{"n_layer": 11, "d_model": 320, "n_experts": 48, "experts_per_token": 2, "d_expert": 256, "d_shared_expert": 0, "activation": "swiglu", "moe_layers": [0, 1, 2, 3, 4, 5, 6, 7, 8, 9, 10], "router_score": "sigmoid", "normalize_top_k": true, "routed_scale": 1.0, "balance_loss": 0.000123, "balance_bias": true, "init_std_router": 0.0218, "lr_router": 0.00156, "vocab_size": 2048, "norm": "rmsnorm", "norm_eps": 1e-05, "tie_embeddings": true, "optimizer": "adamw", "lr": 0.0014, "beta1": 0.95, "beta2": 0.98, "batch_tokens": 131072, "seq_len": 512, "train_tokens": 621700000, "steps": 4744, "dataset": "wikipedia_en"}
Below are experts of layer 3 (counted from 0) of a mixture-of-experts language model. Rows are named router (the router's row for the expert), gate (a neuron's input weights, with its number), up (a neuron's input weights, with its number) and show model dimensions 64-127. Each number is 50 + 15 x the weight over its row's rms, rounded and kept within 0 to 99.
Before each expert's rows: "gets" lists some tokens that make up at least twice as much of what it gets as of all text. This comes from a sample of Wikipedia text that the model never trained on. Tokens count by the router's weight.

# expert 12
gets: " ", "\n", "-"
router:47 67 39 44 54 63 79 34 55 47 30 35 73 63 34 52 49 65 38 74 42 49 53 44 57 49 46 52 41 65 72 52 52 80 64 43 65 45 44 42 23 42 43 54 32 46 45 58 62 53 39 36 67 61 81 42 70 35 58 43 18 64 66 53
gate0:45 48 58 77 37 49 59 68 60 53 56 53 57 40 45 60 70 45 44 42 35 35 66 31 68 69 41 39 45 40 42 43 24 61 48 45 53 27 77 29 60 41 81 70 38 23 59 41 61 75 45 39 65 53 49 31 80 45 29 66 22 52 60 45
up0:52 59 60 54 69 46 50 29 52 49 64 44 61 68 35 69 13 32 59 42 48 43 39 41 23 81 51 61 20 81 70 47 65 47 25 25 57 36 67 74 34 63 36 49 40 52 49 52 49 46 10 45 56 54 35 56 80 74 60 26 48 67 67 42

# expert 9
gets: "l", "h", "t", "i", "al", "ri"
router:59 57 56 64 57 73 51 37 48 79 32 39 47 50 34 24 68 44 41 73 57 33 37 77 62 76 25 52 33 56 59 63 47 53 51 39 79 21 53 24 44 75 56 63 54 34 52 64 41 47 39 30 68 38 72 38 80 23 58 56 10 89 46 54
gate0:36 38 47 31 46 54 81 52 74 63 51 74 49 55 42 49 51 68 67 48 31 81 64 46 54 44 62 32 71 46 31 48 41 86 34 53 64 47 65 44 44 76 46 52 21 64 48 41 75 58 52 46 48 57 62 42 46 35 49 59 31 43 42 55
up0:43 29 49 66 61 33 51 56 35 24 54 39 41 62 62 51 45 67 58 43 58 63 43 39 57 48 37 60 61 45 75 57 44 62 50 41 67 60 42 45 66 67 37 34 26 48 55 34 41 47 41 38 61 49 26 45 32 52 34 64 39 70 52 75

# expert 33
gets: " ", " p", "us", "is", "ity", " more"
router:38 70 41 39 51 46 82 41 57 64 42 40 79 46 44 33 59 99 47 50 42 56 55 63 54 44 43 61 42 46 53 45 41 72 61 46 53 51 45 32 28 43 41 78 48 41 54 46 50 51 42 40 72 43 70 40 75 37 43 43 28 57 76 59
gate0:06 74 27 33 50 89 66 14 27 46 89 48 31 37 59 36 68 43 21 51 46 90 64 19 56 41 33 44 54 19 58 41 38 51 35 76 52 71 71 20 56 58 73 56 44 33 64 62 68 61 35 41 54 30 76 48 73 42 65 32 43 47 21 48
up0:49 61 47 61 59 45 41 70 99 73 61 51 68 05 42 70 24 35 31 53 57 55 69 53 43 41 63 72 69 60 59 83 49 63 51 26 38 54 60 42 45 62 61 61 24 79 52 39 52 24 58 59 41 42 60 62 67 40 72 57 64 99 40 75

# expert 2
gets: "t", "st", " his", "m", "c", " st"
router:57 72 47 49 83 38 83 35 61 54 39 57 51 65 56 57 47 65 38 57 38 39 49 46 47 40 46 37 45 60 50 48 54 78 52 43 71 35 59 35 22 48 59 53 35 52 41 52 57 39 26 25 57 47 55 40 66 15 49 55 18 58 57 64
gate0:45 48 55 73 59 84 82 77 30 62 33 47 51 33 50 46 36 64 39 78 50 78 59 48 28 57 50 50 41 40 54 42 56 81 75 49 88 31 65 54 67 41 58 37 29 57 36 72 54 63 54 30 40 49 36 70 52 48 39 30 56 44 52 54
up0:52 59 51 42 69 59 56 57 41 58 46 52 44 69 57 58 53 32 51 13 54 36 57 66 39 46 64 51 44 68 59 57 52 58 48 68 52 49 48 64 55 46 76 53 47 69 51 83 49 69 56 32 24 76 58 64 66 69 77 15 51 73 74 41

# expert 47
gets: "en", "re", "an", "la", "on", "amp"
router:57 62 48 45 55 62 66 32 59 66 19 36 54 42 44 58 41 53 59 72 39 30 54 60 44 65 40 43 27 39 71 36 38 65 58 45 57 25 36 33 66 53 58 73 43 54 44 19 52 44 45 47 56 43 68 30 71 26 57 67 10 51 81 42
gate0:63 36 61 68 88 59 59 64 59 68 37 53 32 61 59 30 35 40 05 59 42 46 52 56 52 60 41 43 27 52 51 73 31 53 37 38 63 52 38 17 21 44 89 40 35 66 45 52 64 38 76 51 68 54 45 66 77 57 59 32 58 59 49 50
up0:51 74 57 43 56 51 42 83 52 68 40 55 53 52 38 63 27 42 49 41 30 32 57 56 26 42 56 33 42 55 49 74 40 58 66 72 59 42 39 44 34 76 53 77 31 55 38 48 61 46 54 58 39 35 82 79 66 50 54 54 52 45 38 53

# expert 28
gets: "-", "ar", "y", "A", "|", "I"
router:53 66 58 45 68 41 68 48 35 85 43 39 56 49 33 48 52 62 51 68 42 26 66 59 68 55 44 67 43 55 69 64 43 53 58 50 50 37 65 48 46 60 58 56 45 43 49 69 31 45 48 41 49 37 70 39 67 33 55 33 11 72 64 57
gate0:47 81 24 52 63 47 78 50 43 48 42 64 65 27 47 61 60 58 55 72 31 41 48 58 71 59 41 83 36 75 52 76 38 45 59 56 46 27 77 57 46 39 55 37 61 56 37 47 52 57 37 38 41 66 56 34 51 42 38 43 39 75 55 53
up0:31 55 95 47 40 40 46 39 34 31 51 46 40 49 53 42 26 61 54 61 47 43 37 74 71 48 37 64 43 37 37 70 21 49 54 35 60 60 50 77 54 37 55 53 51 57 49 65 46 67 45 26 38 60 50 83 47 45 17 42 50 50 47 43

# expert 19
gets: "n", "k", "an", "et", "ut", "se"
router:47 70 47 44 77 46 69 31 57 61 37 49 78 46 36 33 37 55 52 63 38 55 63 35 52 43 44 49 51 40 51 57 31 63 45 35 46 43 30 40 39 52 79 58 26 45 47 41 55 50 40 27 66 51 53 46 56 13 63 47 29 39 79 84
gate0:54 39 48 52 58 37 81 65 45 46 72 64 35 59 38 39 66 44 67 62 25 12 46 62 67 79 22 39 54 68 50 52 47 62 72 36 58 34 76 60 63 75 75 50 47 59 38 43 56 27 78 58 39 10 44 53 47 27 31 57 54 47 67 51
up0:49 81 56 77 52 31 38 67 39 38 56 64 40 42 29 31 61 35 46 38 33 27 69 46 53 57 19 62 48 33 55 53 45 39 57 39 49 57 75 81 56 03 30 54 59 35 51 53 58 74 15 33 49 45 40 73 44 56 40 35 45 47 34 56

# expert 16
gets: "y", "en", "ong", "ang", "i", "a"
router:67 48 50 53 50 54 75 26 32 73 47 49 75 55 29 35 58 57 41 62 41 45 73 51 46 48 56 71 48 62 64 57 49 58 43 42 51 40 46 40 45 52 61 47 49 52 57 34 38 50 32 44 58 35 57 51 55 48 67 36 35 50 79 65
gate0:58 34 40 48 65 64 74 34 45 26 43 35 44 57 32 51 58 47 19 40 58 30 47 39 62 48 51 58 54 46 39 50 57 61 62 80 77 47 48 59 48 55 91 61 54 59 55 83 44 22 73 29 66 42 81 26 53 26 90 52 56 45 72 43
up0:64 70 28 46 42 54 38 51 30 63 60 19 46 43 65 63 71 59 26 60 53 58 45 33 56 46 30 65 40 07 88 42 47 41 49 55 62 36 88 51 45 43 52 62 16 46 46 53 53 26 41 52 46 59 49 36 51 38 58 61 24 41 56 47

# expert 34
gets: " ", "y", "or", "re", "al", "on"
router:63 73 62 48 70 31 73 46 32 81 29 37 71 44 27 43 44 73 36 49 33 40 43 60 63 59 53 66 35 42 54 77 49 71 48 32 59 50 48 27 38 73 40 48 51 34 55 51 60 52 56 28 79 62 73 53 80 34 60 66 14 54 50 49
gate0:61 57 54 43 37 58 50 34 49 36 52 68 68 74 73 51 53 56 37 46 44 54 16 50 45 59 23 38 63 52 51 53 31 65 43 70 42 45 36 41 36 30 43 54 67 36 33 56 39 35 29 58 34 64 45 35 60 49 34 40 48 85 49 50
up0:42 34 66 36 22 55 37 44 20 51 72 42 21 61 66 12 56 60 37 61 49 50 65 66 64 72 54 57 55 35 58 43 54 36 27 60 18 54 57 25 28 56 51 54 82 30 28 50 50 28 44 50 70 43 48 58 68 28 53 42 72 42 38 43

# expert 26
gets: "s", " ", "es", "ci", "che", " music"
router:54 73 66 49 65 55 86 32 53 38 44 37 65 54 44 63 57 64 56 89 45 55 26 51 62 53 38 38 43 54 54 51 45 72 49 67 56 26 43 40 38 51 62 52 44 22 40 68 56 51 50 28 58 68 68 39 42 19 32 43 20 71 71 69
gate0:36 65 33 74 43 37 27 43 45 54 86 50 59 51 55 51 50 25 58 64 39 40 57 69 51 73 44 44 61 38 67 50 49 39 51 55 27 68 46 37 65 58 83 47 83 52 82 48 03 40 46 58 35 27 57 37 60 35 42 22 67 65 65 57
up0:65 68 30 37 50 76 63 57 43 42 56 54 25 64 64 38 64 28 50 72 66 47 50 50 39 49 49 58 37 75 47 62 67 42 38 59 37 52 55 67 46 70 44 56 42 59 50 34 41 49 40 62 30 36 56 25 42 39 65 43 46 33 60 44

# expert 25
gets: "ed", "ated", "ation", "ted", "ing", "red"
router:52 46 46 48 66 60 40 31 43 37 34 40 74 42 37 37 60 53 68 64 26 52 32 32 42 58 30 55 27 80 48 32 43 61 49 41 88 51 71 33 24 61 55 51 54 36 68 49 37 39 49 52 75 61 67 24 58 31 42 45 34 56 57 52
gate0:57 48 67 36 41 61 52 39 80 62 79 52 39 81 66 45 51 75 39 37 55 84 36 58 61 47 60 69 37 29 43 48 37 42 79 53 38 62 27 62 48 34 42 31 34 10 76 73 63 59 49 42 80 36 17 65 38 44 70 59 40 47 50 50
up0:23 40 39 48 58 83 52 49 46 61 62 30 46 37 63 44 28 30 39 48 65 51 29 48 78 65 50 38 45 59 48 79 61 61 37 52 46 47 61 40 44 37 73 19 53 20 79 59 70 01 60 41 60 30 72 38 47 61 27 50 60 39 53 65

# expert 45
gets: "s", "e", "es", "n", "o", "se"
router:49 65 44 43 81 67 55 43 49 49 35 44 64 66 37 61 50 50 68 57 33 51 49 50 52 47 36 32 40 72 53 30 53 65 55 48 70 46 59 47 34 46 54 41 37 38 49 48 49 39 33 54 50 34 77 45 54 33 38 39 13 86 70 57
gate0:76 44 59 46 35 27 69 76 57 42 66 59 54 51 95 58 45 36 63 47 36 14 29 54 61 38 57 48 52 46 44 65 62 51 49 46 54 78 43 44 56 37 83 66 52 32 48 26 50 53 55 27 58 60 45 37 53 29 60 43 35 45 65 92
up0:57 59 56 43 75 57 51 48 55 56 45 19 49 59 75 70 32 44 48 57 72 43 59 76 27 46 62 53 26 62 40 58 49 35 34 29 37 53 42 66 72 54 22 47 58 37 60 63 44 53 60 47 58 39 72 39 46 52 50 15 52 55 66 82

# expert 42
gets: "d", "ad", "c", " b", " d", "th"
router:72 54 56 70 59 52 80 50 48 69 27 15 67 50 38 46 55 83 26 66 48 55 49 31 47 61 34 56 22 65 60 48 47 63 44 49 78 43 64 46 31 65 61 65 48 44 70 53 73 53 42 31 64 45 61 47 71 25 60 61 42 48 59 71
gate0:74 65 52 62 75 68 49 61 39 53 20 35 40 51 02 54 34 32 41 44 37 24 57 37 61 46 54 38 63 49 42 30 32 51 58 42 50 55 61 27 58 49 49 37 63 58 61 51 34 64 48 44 64 41 58 41 60 31 69 41 54 20 45 22
up0:72 66 44 50 84 53 60 52 45 23 37 50 65 29 49 71 59 14 49 37 34 31 47 22 47 40 42 47 46 38 34 36 48 50 71 41 62 54 63 71 64 50 53 22 54 73 48 37 67 73 70 41 44 48 36 73 47 64 42 50 70 44 37 54

# expert 0
gets: "ing", " for", " with", " on", " from", "w"
router:43 63 41 33 74 40 65 27 55 42 46 55 56 63 39 66 49 44 55 69 51 42 36 63 59 59 44 61 14 64 67 70 55 61 62 58 74 50 42 19 54 70 73 77 35 56 65 22 54 47 44 45 57 53 63 27 77 03 26 60 27 50 63 62
gate0:37 55 33 52 47 28 44 36 28 42 41 22 55 39 57 67 54 65 45 57 45 56 59 51 52 57 74 38 59 27 55 31 36 39 49 62 44 45 75 59 44 15 72 17 46 34 62 56 72 63 65 18 55 57 51 69 77 87 45 45 53 48 66 64
up0:61 64 68 77 32 46 64 57 45 55 53 72 41 54 85 44 68 62 35 63 44 78 54 72 25 34 34 37 50 46 39 44 50 79 62 67 45 46 47 44 58 54 33 63 61 37 44 54 31 73 29 62 82 74 80 63 13 28 46 53 48 49 47 72

# expert 1
gets: "th", "\n", "ed", "=", "or", "il"
router:43 62 52 49 59 38 52 45 37 45 43 23 74 64 49 47 29 40 47 46 21 47 66 46 50 60 20 49 25 44 81 61 31 49 72 35 61 44 66 43 23 51 47 79 33 66 53 42 40 38 39 34 69 58 60 36 67 38 54 40 24 62 79 68
gate0:62 78 78 46 33 56 59 38 63 75 58 65 71 49 36 47 51 64 36 35 91 56 45 31 49 70 51 45 69 56 57 39 47 30 52 72 44 80 42 24 27 55 51 58 86 43 60 89 58 42 66 47 59 45 41 53 58 55 69 73 45 55 46 53
up0:47 77 47 58 25 59 49 46 51 47 40 31 62 60 33 45 44 30 75 66 53 53 57 16 44 58 55 49 39 66 35 04 28 45 47 66 67 50 63 84 37 53 55 73 59 40 58 50 49 60 48 65 23 57 40 55 36 58 56 52 42 41 67 32